Weights of a small mixture-of-experts language model, trained from scratch on English Wikipedia: 899M tokens.
Below are experts of layer 4 (counted from 0) of a mixture-of-experts language model. Rows are named router (the router's row for the expert), gate (a neuron's input weights, with its number), up (a neuron's input weights, with its number) and show model dimensions 0-191. Each number is 500 + 25 x the weight over its row's rms, rounded and kept within 0 to 999. Numbers have three digits each.
After each expert's rows: "comes after" lists some tokens at least twice as common just before its tokens as in all text. This comes from a sample of Wikipedia text that the model never trained on. Tokens count by the router's weight.

# expert 97
router:534530497478528486547469460478490500514506409491442547460510528514475518518508442468523530492473494479512533473545489498502545478486533473507498500490542505518494496464488469516519516497519528508526470503467545514496472516481462460536512518485510496475492500479514509512513492515476511517538476523557512446490503533487500475507527495524511532527489468511486454543549479480490481505494497464472477525490469559482483508478484493475493492460543481503504498488475498527469482524524481471483497469492510502501485512494547510520476510479535499512505469486527510478447479481516505513
gate0:525454500541508527488512521522513492504534471507469485479502513509500477481489492522545450491478514539504550472528493475476504401452453455493478512476494532515496475492492457522492512508483505489490535508498462509535559509528502458467507505495514496528517525507466500505480525497470452543484480504545548505485502514479514524496478512496445502512484508467505518501455504440522485507507493492501513508510535496512504502494523494497491504517498487469549508512518507515486483484486505481538536519552511549495482491494450537529474461535542506512492465531518518522520524477511462491
up0:508554466477467503459521494508498495486499501522528487535475499523457494523544492525489472504518495477510468471475530525500506468553487526517537524531458497416523537528516539528522556496477481516506506466476514517474531445500503515490450510495498487530524480482530494538477528520491531482533510484478455500509531476488500510444479525511504496515483494488514476496505449520509515463485494559517501482447524434496491502549512505508521485495511476481484518504502479482488537487548524527517504511517504505489514487461542459491519493515464519485501481538488507503522516498519523521
gate1:497516490485499443498539479478528484515529502505494545470552507467527534509476465522503469511473467498444489482531523521456470512536474502495478521466528491488510542480494487492544494491517501501531560528491503493503517464516470486470508478521444485469506508510499442501525509463487489528539496502533500492462493519503472531482513509517493544463446517500511461487534471516456524495453537476494497493460525536492480525486501445506467457495518467493509521501541458505498485480497514466482513484465513494478497481519500477543519477472488448506518464517495507522507531510513472517
up1:479512491505499481504496505503517501480478491492508518512494502523496467503477518495509511487514510492518529509485473509551516453515518538510448473512499489490493515507559494479480537515526502510537514507468515481519507581482487451508513517473515481490478512487478503505495533438474538465521441492493452485520531507458541521458485531527476507491476501560493508499526526514461499531471532506517468551468481488470501507495516508530502544464537520515479505486517497494484490504474549472483535475487527446447485529548485493528548513510458519516523494529473464512539500504478509511
gate2:482485479520447486524457479468531515500477467490493496498518500485471510537520512504496474551529461480435500502518496478490509503483455492511525529506467502484543497479514512515587498490492505491500453476466486457452516466484462511478501492498511510518453515439522490541473502512469485524496514515508472500535554473514500510525484531513484544490505526517486504513513527509526525545506461515504567481471483505480519549489460458524501471526527509467513492495520507480512492531513487492488506494534509505470507522495536487494509532461520510525504498474541532471445532492491501476
up2:467503493518493461528507513488499523542525483526482513526493487484493516502496493506480491511505472449463516499528505447479512482478498482556488500478473518488504527459502504486474491491498546501507513470481504501421519519523496505516478522519519483533531473509542519520499515467498518494486483513528444519468463490496471479556485525522537503561483515503534579504511503513494482504484536512497574519505473508490472540528469474489491516498490521476495510476544495524507491469482467556506465474524528564460513491477486530484469486514487509487501483484529534494489546507508463506
gate3:504501513514543516519478532475504524498517508542469482462507527523499467482485487508496475508483523482504480466503486537508462480471500513484519516549516488504509532515517503527503480508498495520480464504493472500511520526492478485502539504472543483498465545545514494517497477493487540499529536535527477438454523483492529506454513475503505494533553514518494501482486507493481508479477424515457479541521533525498477546475478515468485501482543522501551514504499512564445485491488515451510512512530490525535503516491508504496513504479540479514543439479524466470508492503548494458
up3:475492549523519532487462527539537434543536510510485499493511541498490561511487497489494502496466564497477483484512508474535474469453502560524507539491464536515529492560487510501480506486520545514470531498489481468486506505509504495476476539500546535492490537509476487527483491493482518499494527494455517493477505498529469453489513539482511503519461500505497552484498492515534504519534513489461478530538525462523516456453510495528535516475484505504515504525526507527527483522498532526487514496497505495545522493531473525512514491528560497513499492502517496479486541499529470494
comes after: "  ", "\n\n", "\n", ")", "%", "8"

# expert 70
router:466582496491528512521462489514480493549544480470492526495511512510495521474496458480515489458499521513512505488510465529496481508500526471489495497508540503490478520481493461531519510497539501468484502563496516496508505495497489465484511512463495472492498489480516447471495564457528479524500489524535500484461508515451544514513506515506502509511456506556477496536483512503499462497516526514453515490498501518497527512485491484512505496486538514526525473515504510548436502515533500501456528509501488532503466464496517479570490491528501522475467527512569550479503482483493496458
gate0:480522531510484473496488497521490469508503513490538494507483486489537560506487498542520506487506511489464463483483568478470473496497513549518455451517459510515485556453519545474499478494505534520533511483462500507456531530484501475519525505567530504517469468518467518481495489514467506519460472512500501509454507511476527463562493468508503468519508474495501509536525493490501523502526492524477502481488524493489495515495468458460513487522518498498468481499506466541551518506498509515470530525480482531484466483481475476484504456454523492536512534476507494532463508484502461530
up0:495504452497506531511552494502519515468487501499481511522516494525486461455514502481463481479507520507465539470508456554547497470480505489492488519472504487477499492524455436508504509502488545482508468479504512509542483481482517545591507495419474510499505537459540476522489519526520503489497513504484506511517466516525508498472489493493426514462529451515458478480499485514498483525507473488549495516495490526529495501510519508536471519496498510504514515489469560452526477475477462484503533482507521519510496485466498473494485527500500515475518473498474482504525496498511495451
gate1:487487487443498504513512506499554531502487496524429511493506500482480539501518479499506471482525495492495519499520536516477525479489514473541456452488516547474533484515489472508465490479507530482502451444511509520530443507491470527517534486506499502452496517544503539525494504478506518511469503502502510489514497474527524500485483465533494507499492513496470439510491461509448495523503466499512494507477476533506514474488508498497447488482510475484502532503471516492482478514504508491498485477465534511515560553510490505506499495458450498526503496466473490566503496419540509463
up1:456535465470495517539515504505510521533513528512466487478522474484489488488549487493492555497527522483512469498487482526478483535501520508516527503456520506494484463551516521519518501496496524519499509496525525498475493502513495497515546464523491501504485486531509507481477499469478524559492509517481542489505471499519509476476476469479521479530477504517513458475484522494468535466504504566517474488481480492441525499543488516488487465527557466493466474494538511564490515498506478443433536501458477531530517511473472492502502515504552540477491509541472525509489468512492501531
gate2:473505536494478504519507494465514524537508495527494561488510477480479502477515545483502545490501469540517483518549507514489488494491461448459532509456511519510501517468537495485477483478490535466510528504534514497546479527467490497505506499502493497490545519476451505460431510480473496530487542561531538468464517499518510526499442489508464504524492482525522537510467494470484474545450503502467515481458503526455488515474506499478489484480560506508531491534519500511490500507510523468492528516515482505497501525480481542537493503489544459535500507541497489489485489501509503522
up2:490509488464503543511494487515531500539518510517484526520477554466489533482512496529505486463504516503529473463529477509515483501507493452463528481539498511460493510529536507467483455472498530510516528541521461503523482538515496493478469481517530474510510484461530499468491533509486501495503521514505492422484527489496511534496493497483552508531472482524545548541495536464461523470526529456511500476494520493486557500532516513495489483534471503495507494481522542506476460508469524499467481532464454538517529514483502549508524475532505469503474500524529521516479496486477504456
gate3:472522478506472473479485513539511517490477499462511519467512523483482499500501518504506500491509534475465525522503513533535500486525507487462465508518505534520480466521497528485514452501484513496439521510453507564485477497487467503533519494498501463509480557516471490553507511483495508457526523464562535469480512489475531505482508517516509489488533484528512508510501512491480521509468511539507472496527501502490479479463509501481520489488546521445527548566501505462563534501482535516546526498504491456511485526488456520492515483491533487530497494438496496508530531475473528522
up3:519505526522507517512536482501509483448508523471458520492562570440526465509529487499491467450501531518496504482499492496531471448495569457487475497497498475455491520487481527513526512474497475497497456476494477525510468511473515499514498544494493475509515515493497485484489545478486517529505489484547480509519506485531494507538508512501484498522537498526501515506482485502480522469534514515461508546493512503537467455509520477491513482519506492506472512470512496518467527531497537509466476500490466478473511501476485483531539486492493502439505525450457530515472467514494573470
comes after: ".", "=", ")", "s", "\"", "a"

# expert 82
router:541519515494540488516493493503481495573490512519483517500495533531482491500508476456535508483515491506518537492497494491542521500495525510462497504464495543506541493466476460522434518483537525471494495537504523494492498497512444448524502524444474524483505487485519486523480487446553494483533479500475520517495535489464520452483533506512470548488496519521487504533531450476549486544468495518511520535496461499496495514484474489474493485519548480486519509527501486515468517488532500500456541477526540483516511511498523555526469507496482489556517513502505516479505522474511478504
gate0:486492483476521478477542482493512544507488508541428519484470532469520512538508454535481501515493474530514491526496460519519549464494521481468519451493502501494526498456544504516534511487525488501450501487458551522451481481463487476493519522480495473455491462493479521491503472495494533499490518499506488489496516488473501540455509479448480496451493470563461502533493485509482482530489490489464471487515451482479551487487528477499475483530539539471501506496474492481504505513497509477496542522462515526512499510528521512507486507467493495465465497512536499472493542524520496534
up0:490531528502501465490532479498509510472474502497506504497491483440525518524488527476494510440488500512493474524550478465475494489491544468477510495452513491545517496496509483516525577468504458528487521508500490490516492500488514444457516548571471468465505548521475496519500508507515513513525487493490503517493449500510542498492481493521545474499508489457542499474470521534525484457516508500478526456507510478518533512504525501500529525492495482506503465506561491502469472494534528465492456471528518487481502487510501493490499457496474528485511513500486490527516422488538478500
gate1:511486494457530498544513470496480450487476463517497485531502538511480505498501520504478483487504524493475490461476498503460525504511503515476498503504504505464526486475550465494523521478548531516519520520506485475512475482400480491533486490511488474496514528495453470473486542499517540511522502474480517514463532481487528516484524511506486503546486469492513489489529543441478508543505469511476474498466487504501525540502449444510478462479485469521503522497458503456500477504463501501480503531498502526444467526553480511511529523516499491514533476498521511481531485468527460503
up1:538509513458488470480517514512510506509540493500518518535457433477497489553449499537503511527508513468462515541474522485497497525505507502494490543500490500545511485491533487532478480499514532468511549484482506513516458471547500489471538510515518484459475523496464536508515505525550506456582508511489520500523519524523505510497524489504516471510493482519533511458531498562499501545494536475520507465532513501508475509529491532484514518480527515455478495516514509510547499486475522492512496509556494507483528505449474505487520447479479496516492512478513476466489470520501542513
gate2:467500466532527517540489498511454510495482507445535548507512467462511503452484489534517509543495493499472495565491507543526531494545509508480559476482469507501497484535477500471482510491526533467483515494495505482498464504446470482503479507539454525534502501491480471543506479448538496542475499524492500464444525535515522478498534519493513486492478508510525511503510443487501458526478508491484497505473527509462521524479449495499549488506500505518553487508469507503513510475513513494502500451500502484520492476524474483548518492543500482532522528510477521511504503469530469496
up2:485521509460531485446552523510499468485474496516490505511505487472453520468476469496537431516493503504508501510505515513496506518503514504497500500540491531512540529467481474485534502506512482490484483523510476496510563464504509510506521502461513486467523490447471500510514558531464502521513472469494467501501502480513495485477506521514515475518544460499508491478570508519445520531527499464493518539521538508510478490523510504517520479482529515513514446471499437499537487511501536488541522531506454542520529489501522523462517475459478513521521516480487522487500442508545490485
gate3:482501506470463492538529500517497504532511522504489514526484504510486490502487474451518518520464525478479515510525500527487451505524492465510481507528508513495528492474510494489482526529488523551497550521473525481479479538519486490504527527501510513475452513513533477518452477466511476457514483499492492490522476466510520478502515577500533527463498505509513508481465517493422486565536493542494497554487476462477488493497465480469484515470540528535481479509481474504497502463500485479508478492493477470497498536521464436477558530485490516491535475529503532462515469493491499527
up3:538505509503498518434534491510490498502509490507457516469493490506485538516470508539540448485503532538491497482502498503490492531473475486478471483521527498533512554468524498523538490492469507459522535521536488503512507464526505512491514477496535473575457467491527500502495506521466465480453482529507518547515536544520469536470485488477505482533493478505504524516495510529510503508525528533485489500519500520529500548520538514499504504470489549483494470509547526497494470527466543485506506474543497516536502485540488513520525522504541481476484454482506470520528526524543545492
comes after: "-", "=", "|", " University", " St", " Pri"

# expert 96
router:512576509493525504521476510475486506561503469500472537481498486521473497488500469489510506438514501525562509502471484492533507477479507479502494466447516523507509514466525481503549490467528516489493534537482532469481528522496442471500536490511490496496498478479485446490475511476510520517526468534517500489502529467510530497481513524539501534523474466565474519497492490492503485508511525502493478519449463511464523536491446493521515487501548513514532478531541486539494462494480484486472526492488465489490482486491510499517469536507536513523501494528527531487499491520434521493
gate0:461491488489534523491466472505441543479478515485489566521489529472490537493449498494512491513496479474505449545506503504491514519524545489524453515480538508479531512474502501526512520519509480487568520541497463491558505511508473470548448511503487485524500513511486507471509508523502520501536532522419485475478492475500539473501513506553516464494503476500507495533500483459582545499521495453514516521506508513472486473516486501505497503508522513515496474496495495534477508522479485450498524504488498470466483493488485501509518468512522519519508461518478508503498487506462488540
up0:485523522504500504514562506532496524487497511525454533500441452475510490490489512509526477457521513525488493463537481499527496499455495507524524474531548486509461467538472459468478481520525489494505528550484522523476536553468495526489500495488531458440513516468528443500482459466519533512539513500520494478489526506442515536505495516484478533493490530507485474505538506503532483477555508506541551488473504517515475481502530484513496494505507486506515479481471484488487491487546513516481460509515531493493516497485509526561537506505480527495530478476487469507469484473508517504
gate1:548513544445466503542471487467491447537485482511479523508508543524472512471502480501513472497525534508513495523505544491531506467515475476480501521517480531524506472513487504482475495468465527517493475519521499510481507478487463512488514499468547520504486482467502518515505502506547510503477466499488529455501511442492500421500505452550453529532485507516466520528523495541490497520520480526505502522494495476464539531495474491513510490487513505548473492525476477559528503511503517531524486497490541526509520506497485487493478471483505491451506489469558510502486474508450519447
up1:514478566496520508527490470486512509518469485484501472526532475498509553477478527506510506499453515516550496453465490503528515531533447477506507540526475514478528501496525521450528477499477511505530469543529494515482509527472498518492537526496519491492497488484471465479488494524519446453502464476485491473520502462530526453471487462553447497483473473530473523536496509525497507480570514485492477537484508499499504506512484478498486492480513541516486480519496526502514526471460496535541503500522480519507501478468473489498508502488496488480450492490542517502458481524457528545
gate2:506510521464492496538460523479506493528505534514530508485485502502410474465502465497531476501501498480539529471522507547510483496493540488495507476494498494517518510511521440521487496470509518508478545507465489506447482517490475467559512482471497490508452497462494448508502493471470508463495474506524491465542507525495499520496508463549466518485488485534492516483480471462534449487432490474513551516486506479468465514499471479518476478513499492491521547524465482486502509480519506480501494496474504491493456526498544475519510530481528458518495521521479528553492523495522518496
up2:530543549524489510480489490475495520524535505471532478521544544510459501465502515491513510474520516500504505492491469516481511479462528451488497488476505486543486535475513494463511542492521535497497529488495437500500482507549500510532523512500467479495505464475481484476462507522528471475498525539506532553486517558480508528481472456544512476491490460532497498500487475505477537490460492493494527501492521490440456476509482523529505523518540524491532478531508539530448537478475501484529484515522469521473476529466504489509503544468532482506492516536498505498512466532470506516
gate3:505521551445520530536595515491530517491502448471501529507514527504511526492511455489528508463503527484509506482491520521532501470486525497492522491508514504536542489475491497525527522476512501491473507540485476496506480506517490467527503501513489468490498477476494454497479519506510533521525491516483536534505520559526505514498489482506516497534487449496521519505476461468530500504490501504485485492531486500547516530479495486501568524536554521490518433505464496507472511487514462544472463477478469520489536454451478487487503519531525515468520489475537457487508491493478508502
up3:502451471494505521517500467519497501465499535532509463444500489538488485498534532473518517569509454484449509522504491517497481479514524513520506494504520517452494497479464495507468528533500512520532501416493497513491510509500505516496521463475524551533494556496495515504514500477489509475496522496487524509515479471442483498519498502476500523465520499487495475520510485548493537522499478504518527575503471490480457479536535521535503515451512479496515524489504505513493531557510517477511504515503488525497441507521516495461531484471498537505516553501459502476524488504501454519
comes after: "\n\n", ".", "\n", ",", " (", " \""

# expert 92
router:527533500455509487525476484539492534493475498533471511505462512534439532499500498497499483467495493483510484468492528517499489486474550470492508502486540527497500562536487462514460467495522489484479474542499555518523508484513442498537513511487495494486457485494574463492481515469504516479539488502500531493532539491472537483485543488538501515511514483485498464532522497494530460515450511541508483513496468524496484539501454477451485506477546488514507497561477503511465495499504506493468521502505531485548473498494542498524490522481530486530547514492507504542504495497508498490
gate0:510561502535511531449489493471471499537509499534516555464499466498491466494470525525507480514514461491528522453499531499521595557523535553502459494528489537509479495483504489485472476471487541530499511508504473484557528516513488484490512505471466502516495526484511508509490524534499485508550502513524535468500492506495539501458519501509535505509522521556475521518521472499544503520455494497497497517488483543493452558484473447509513468510469487540488464503521492513476529523525492488483520491497523536502480497502488477507517483478520498495498474495464493471509501499498483500
up0:514511478523477521494513488528485478485495452510496494541536488504435484483516490439436490485517508501519503532540465514460478518501503471514500471516510499495522540459492514499488525527500443500493564495512547489484504515515515469505519479497471466480521488520488488502532499478480495506478516498494466520519492540494503517502483452503514480509462472506470474547519538493491508492457477491521461540475499528490516529458488493465519485498502475474516518532490503509525501524495502512480520520445434493519524458460508508541482511493496479490488515508497400530487448512496495489
gate1:524508534457553537504486536483530543502480514506467516473531512499483519496521484478504506505492473503478525527513482530491520513552522508517480480511461483515522443496541497529490471534513520453545493503485479508471529509510457488487534500490531516522487494476475516507495500487491484474499521514540525490539451531478591502444520511499486500496465529480460511517478495480508492534497499542497539453473490505507516509500477491455528528506519465521491538516478512497475533493467498488481507541508502474516508512452492531505467508501490525544479527538504539495517527465483518561
up1:439486477549476454500484489485532491503548523518530526473504537501470483526494487493481499509498526481472473533521461453470515497478482521493488525479457494494529516468470540473494510468505510520481484486542490472511527512481499515545523484517526515505485474521450481507516459527536467523465486533495485523535495510539459452490505526514513514522499493463473505515523515508494462465517518527530510541491504508490506508514497520507500493539479479494508479486531495501474462515513460507498530456481500510496510500491454542484511513532527433473518469487446495477429526483481451489
gate2:505497475485462550486483492464540490577486486476432546486506503535511503488519504451499498500512465468503494516500501518471516507537496491480474502533463501498481470541443488557477472487512489493526492510532535488515520529502485460505503536497511510456444525522476506476478492478488460469475504489497503507461523500522512497511522524518511510524528538491465499514484498533500521548510462568477485531505513532493500502504479443473517489472511484523511483567472504497495504513450481516493503512536477499530485490445495465471500486482503535494524485479499473483524490465490528478
up2:512501473497507491501490466513548491536500506505478423481482485471519473515496538483549499497500546467513527467532525518541493509498457519513520501515485504494521477506509566530501502486518499510489494513498486514441455519484494537476505466466513500504498505466486498521492497497500501487494457507539453493515493544487525474473506508494498505475514524571490535529478538474525475536479539534525468496498491479465501505446524541488494507471538496464522495459452516494485496550480522485497464504484510525493486539557482539506496491482526556480519527485470493483480506508486453511
gate3:520490505465495529507506539485523534475470464505502476494497507521478559513489497545466502472484487462521529504517489488509468503512519463494505510549494501501507525509472478539490485512509543456466493516523561536495503474458485513536540497486475503456494544502494503507479482494506549469512489495487472493494537504491480498469484498477453518462492509465529490488501489537558500521487532477491481519481466509493513488452510491507486510497505500451527505500508482517503482498545508477497509510539556508548542434505520425485519446476474490480528496517483552512497534487461495484
up3:464561495524523482489512485471486497501488514459515467479476517502492488470465515523535476534453526522499523487499514475504518503507513516541467510512498495499523485481528518490489486452521458548508504495500506523523515518507499482514491482509477524478482474534495481518536497548503519446524531493510489482534520482514528493516504458488548492465474503500509487505511551468492524453512468446504546489452477533509540475484501525546443452495490521500523532493528501508489536497544543494493462473513514519476532535498488454490473460507484472489494460507479493507517537515506567470
comes after: " |", "|", "-", ")", " 2", " 0"

# expert 94
router:532569460501494488535510498509500477513514489522502506481488488556465474508499508502527473481518475495522540520483510528521555496480556481506510489501497526545539535459528477505527491459529502482543518520489548480501467477480467486515533475504494507518494535491505438507516492465501505506559517521505491482488504505461501484488506497532500555524487500565482507504483514518505481501447512480468503525452477525481517498461474478533498475477511515522501535508477522501522463499525542481440510490506498466510457527485528540531506522545505517517487487502490485528486480559498504516
gate0:527523481493500533515511470472528438538491520512484469439518503478526484465513521495491518472491502489502487509513540465489489521514470532501516519478488525484502528526506493496497506465477453477498498507463538458452492537511473532496520532524491536487542468511543498528545465473490518504535486500513507518473483478444467554444485491518535585528466507535501511529497481494523478487469532527504513530513479509477466468478483487497536494482481471521501557522502483508511496525479499499503521500485481480523493485454515499521537486518518473460496532510458502514537522489513486513
up0:491516526522468502515513519478523537495515485546486557479492503483525473498446522507493486547546495486530506477524501501475540494495552499470509502444520528532511491517543486499495522489524521528473481505516507485485462511523499520540560468476486504466505451499493496490510513492513474549499551519541481482507497487536507530488522541488518478490503477508475474522492508495498476500497523500525500512521542510489553484547517475522511482507523533538493511520497511484486500512457527460499590492530459486504445502539468498460547513511507480523526477474506486529494497547501484500
gate1:531483503492480548518553483493519458522516480484510489488518498499485539513516495517488494502480503463532478525506519505486498509496516506502487472521492473472488520497494475472483501526509449472536522484528521462488483518531499501416469498504477453490513487520495430489511530434555544503514480505503522507503469452466491452552506511476496514524458548522475521486522505484514535462475531484447518522499477513502495495473484464509499534531484559499485480532486488562525495447481495496504517498502505482473490526469514508505507479519507456487486499519493502466498517519536496545
up1:480513485477502438458476539518519483531512494455541492495481482481479463504488464512494441496515543496565476481471476543482511487516505431517488462516494507494513496486479500466496457490523480492508569535490501493533512517497509515518521480529460443463516490498502443517486493511506476493477531501511489487444471530501502488508519493484532518547456533508502496485460518473495494533480481520471495501472505497513489510452486496529458485546460497493479494509514489514492456509496508503529496521499518489533553504506520475544538503540501485513501467536492540504529511505502471472
gate2:513485511503469496474550504529471439490517451510522526509518525519423482454484503492497482498532536508505542557497505454474538476481563481462502480516472490516522478477538496516492499460529501519510485525505504527490559475488488520483481449491462503504521532484517483502548487521509526549478504533489509494561486520505512493475496520529527531455515472503498532496499482468511500455474522492490513513497492513522500493443502479521487466476500506507500476499497480493509494479559464490453497497459531488491480549457512499502508483511515490511496477501501474530483487511443482501
up2:498461469499511483536463512502491476458469488542451494496513470516531474509499487540524534468462456505481472480542508522551489481463519528552497494459489506558508511520490499495504487490492541500506501521529509508527481540510507508514467495449553511466460445519483517535482496486482472497505496525491487517470522479510486478506492449490461473433493525501474476527468528479506444507513449500496495481487508544478508476507495491498464500502505480465514521510479502496505483464485551533538495482506538500490528501547490493474462494496511509507519468506517480505523556487545486509
gate3:496494521484518535527541491497468482545510485486486548504518496550497510490511479475508472533504465482440520485478498525492518512443513490501517512546523514520466492487496506463486497472518513523501503531490516480507496487527470477474515469476481485526515524498520503488512514479551504509481481552487531519460533475474505473478493508531502512563499464517529473489532463453473509555517495501466508496491500529483515469494521511507498491506511488516470433501503466556486507501495461548505534511433491545519493498502508495504513467455470474462512481509537541466468539521470477523
up3:494451465507510537510513482523501500471521543555502436496506485533481524464517457496466446522445507527526514513490521501481493478517521471508483525479470490504544505442492482496508508510526475489498487511509483465493534517464509494505496493494537528527496487454519483485492484458474567480499460449541463548472489452495483508478510515507529473485521485506452516513480539565511489454448501489501517545525527497491495535482496464491472521516489491517493510518509530523512513501476519509466497520492507519512540532480498509512509489555510476540490532499508511506502471486486488523
comes after: "'", "-", " (", "–", "|", ":"

# expert 67
router:504560487472531455494532506495485498535453494486502502529460486486475495505487471468503491455508482443494520496516502521502492488493540475521520478486500517499527522511486465506503489484523521463513460518482542506460491541512450458517546512476501481515512500431504480483488475447518522508540462515518493488566564481506529455493522549556542517489461495506487493538535463490513510514515522501514488504462484510520530518516467478522503482484532479495508501526506470531493520491508517472451501467492547492530506479491514457491480486513503529485495469449507483497506516477496508497
gate0:508500483493449478500508514470491478451473514527502508464526517524472527501524509513473526500478512487460500469478483547470490518465475470472495539499493507479543505552465544464526526494481501496504476512508517479508490477475485490517517507495526508495492465468439476511506519521505519458483491488509489505429497521472499498517549529468502488519474482500455441502465541463520476478486441514467524504509479459486515509528480516490510484492468502486542507540525480505502544464497516488500501512500515501539472507498499491502492489503504458583489495479563513486482544469498498460
up0:483536506519454484523533491466518535509518530482500459529483533516496557452519507515526510502503504487527535505500478464520522544461502516512506510474503480518496494501505489478485513465497500502526487509495503523480480453486514524475528519524526472484551503515479505511498507509505529488510532533534501451518465522469488501448508451458486476475503516460538466497501502549550516488505539499486505498486501489501462496500493512499510563509528486499470485525508522462505463473495463514456501534488459469516451476530522426535521494531462505492496529521534517464478474514457501471
gate1:511524477439481503488525525452496518533512545493517505492511433509475502513473528475478503492529509458507534535515536484502500450523505512478495543483473492468498550527487479529447482473479502515452515495504511515524495493529505509470556475497478495513503491501501503510457494472516468451521497486499524478505500500493452518482480479532538529525494512527488504507488545515558516534525513522483534574475475475522487482495496492515524493497467497474511499490509510474495516462470495469508483469481496475500455497454460509522466476493482555477489495539517524513534508476485474451
up1:508494499503519506456519532491478517494500523459527485515480458500485498481498541491435462449456510551499515510562543459518480500490511507542477482438456498496512507478471511479475474526489478480492469504502464495494498492545494564473490517504484470521463540501485515504504503531526473537486480472469470472451517493513498484485467501480514519500532500497504449529477503491481508536486477516540475465508514518505509475509515488484493453544504428520479490527469486518456488530504506531494515500471519519530512501466479482497458500481522506479517502462496504530494483488533453500
gate2:507514485497492534499498473497493475548473493518528536455508506477493486465489448471517498519499525507520499536465510513517472479487486516507493464543476528525550552547480488488474475475451495458511542525493494488479557505498483499541497464536514500538492512458484497522472424521531497456521527532508482525516529486509525536491479485526506519495475552558506541535483479466471529494518488507532543523498479517507495500470519495484495506486500502493537516516484540527506500488510496506494454547488523470498509502484436463525518480505521531470516468479514489492471492516503487482
up2:511477496457523512501496515483495472503454518525478552513525520504515514475513507484516502520500500471496532488443492505517463491542482487501481495512498492529514486508508529475491492516473504525532518511523479498480483536514511545502494452488492522518488503515473492493502509467488476483549483528505492498487506527509470513471514445453505477488464558518519464474516537495466467538494495512578455500526550493473514490483496510441455494488477514478513512522486501529468548494532524507517456490480517511512494579530505472485539536485474523470445539464476511478484511497461502493
gate3:491504525462526494552459468475522495511487529501454549498493511453478557509519512521539523515505494438520457483510468491492516520438532515528510516508505513494489483532528505510465498481535526518541511488497489490529521508516466479511557502487500498455500517468484479530531497498499501502520474515457520495513578515479474512468496493482527524520464529503519520525505445537510513523527518429519456509488491478488505522500464522472508521538497499525497498492520492496489542515529556535476504523487490497519487511505556497530526493495473498505511510540491506510501511479451515533
up3:526490472512518496504481519498477493462490559490541515505496518541465520477514513507503516462548476509472479493519501506524496510527478488519492472515542493465532532490474508494523493495510510454519449527496516473487477498475513514507505476466502492537555456486536523489529479555467496522516502480511496516509444521511497481535509484485480511510500480525521523482487515457450500501462475483524486466524510491474549495508490509492487503504477495504459539532501548493558522477490495430546495537533540515488508491483521483556481463494475489542471516474532486507481472529497545461
comes after: "–", "-", "=", "|", "  ", "1"

# expert 104
router:534551482495521473472500511517481489513470483498465527502515530519454525478533472502510528498509503528473533498499517514505466481503489500538555470486558526494492564477505501517547500507535553498499470506479514466509521508520462499526500501479514494488512500472519511517487526500506483531520438532495536464525541491487500516518539534520521536499496464503490502549499466506506476501497494511470487520495490529477525554521483483495489459480569503500523500546540475547494502536543507455484503474530525538478475487503547466507490473510536499498526536486520521499478502485468476469
gate0:483540526502503468471529493526512500486524512525505501502459434489444507490485490491525504509474492513510519531520497470472467493487496549515540493506500512505487492478515492548481507475509510468476517502475494481502391527478509493472511496507509443467493519538484518525492515481466501506536508465480530458495472477454501460537529514485512522491482528510466504539487500515502427496497493495470491507513519562522488485493501479491442476497502479504503508484474491536505479478477477464492515503534498497484510532537510509508448511511526487535522570479502524512475467507527468486
up0:528474479563483463473513528509550491499495526487466472481494523496477447479493489528434507505461526521472504523514495500469488532490456467538498484521483515489493500492507523500470477487481499465482509520471503490573522506497493542478493478577516492517533489517511544497534501510514460494467491529549483507510471480458504482485507485463485497475466481450496538486467466511498501513486522473532531531478484514475525487478516484528514499466513529523504480494523477480556486466496545476535500487504527487508481491507445531544520514496534469509481496507529502525513486541483491514
gate1:532503491455508518523458489511484511518471501527505525479528541489515523480515497496527512497493463521452534472494536491517474527521495502537490534502528498477536514509500516486508504481521530479511496465517510516476481521522496547574520549472516498485515479473493478499517545455509489468484530527484486480480484483511460497543525465478537549547498521541479407465504510505508516492511500503487471489474488528474517502500510506487464472488503503528506520555490506505471515517536517502521501472519504523475466537466539530535515520487515496519544545470492512458485503513502475442
up1:489485483491521479492481545545471482511461465520489501479455459508496458476521517476539517475542476516524505511494447508545463509482523542500443524476522525550469473522502494485475530504513513534483500505488516476516503482523509480462501512496432526532449491521525510470525485469469515482501501458480509478500543475506519516504504540548470473491525467517470511501516533472494522486513488512487508510510440503439488492492495522473497550496504468492495479489453522488480457472444479454503533505483522513523521515496490533480497528486539496536498497501488476505516480528508481481
gate2:447532493493517527480516493523464492519509529489507529503500470467478510514490474537498519489470516484455513487517515506481472492499528464515517492477527471494475526514498493516493495546490530498492462523505505499502481561537512480531520495476527464504482500502503521506507542472482521507497541516505485464521476529500524494514555500497523524492450504472476478534500413535463483492517532498511452491490526531526504503532458522486491503480499474485560487494536493494487520530470503489527534445530541483511505484522509473531492524521483556470501501479530513449437536516492463470
up2:508488512524483528481494549449488559464471496493469479492501499507497499489467490513462512533479531513479527543554492516496473497533525471510518544477522483485497482481518498527487531518488551488473457508482503498469516523524499491494489488507514498468509547505463526510510544473507416525519501521500533486530547543532532492507513495520528509504497481483517472541490450473501547516540515497489476521522519532497518510533489520474494471495528494473521481533540528498479541481532522475552499484526529534468500506547477500514508492490528494481542498509512486468488495485505490432
gate3:514500484518476496492508511508488487521477550490499501441503507507478508495503534547500503447515518524470505514558504457481468488468474493505531474459496486504479510470488514463504541510505508503448497518524515490459533499528499490470495522501545453482526511493468536514461469506516488537501490515476567464514515518539478497491541540514476519502506470461547495548531468494491475544503465510456512531519482513531509512520494518506547487497529493455524491520526491526520480451465525481533517481507532522524510472546480474522451468489519481472483469494498518466502473492506476504
up3:486494522502490490513517534472507485525481525434524484505537481513500518501504491539490509507482482519471518461535536470480502499509509525549537515510477489473467475470486515493515480509507478521469455487485506513501508493532471454478496478472521475469489526499457537524512505496488524482531508499499523500590520487525569519520514474511511534459529503450543467504518460483520497571515520528498468518505497470511480527505441494501535501513525500502505492506525473519498506468510520548503503513508534572511490490522476455549464463499509471493492472497509524481489510474510512487
comes after: "\n", "\n\n", "See", " by", " He", " Born"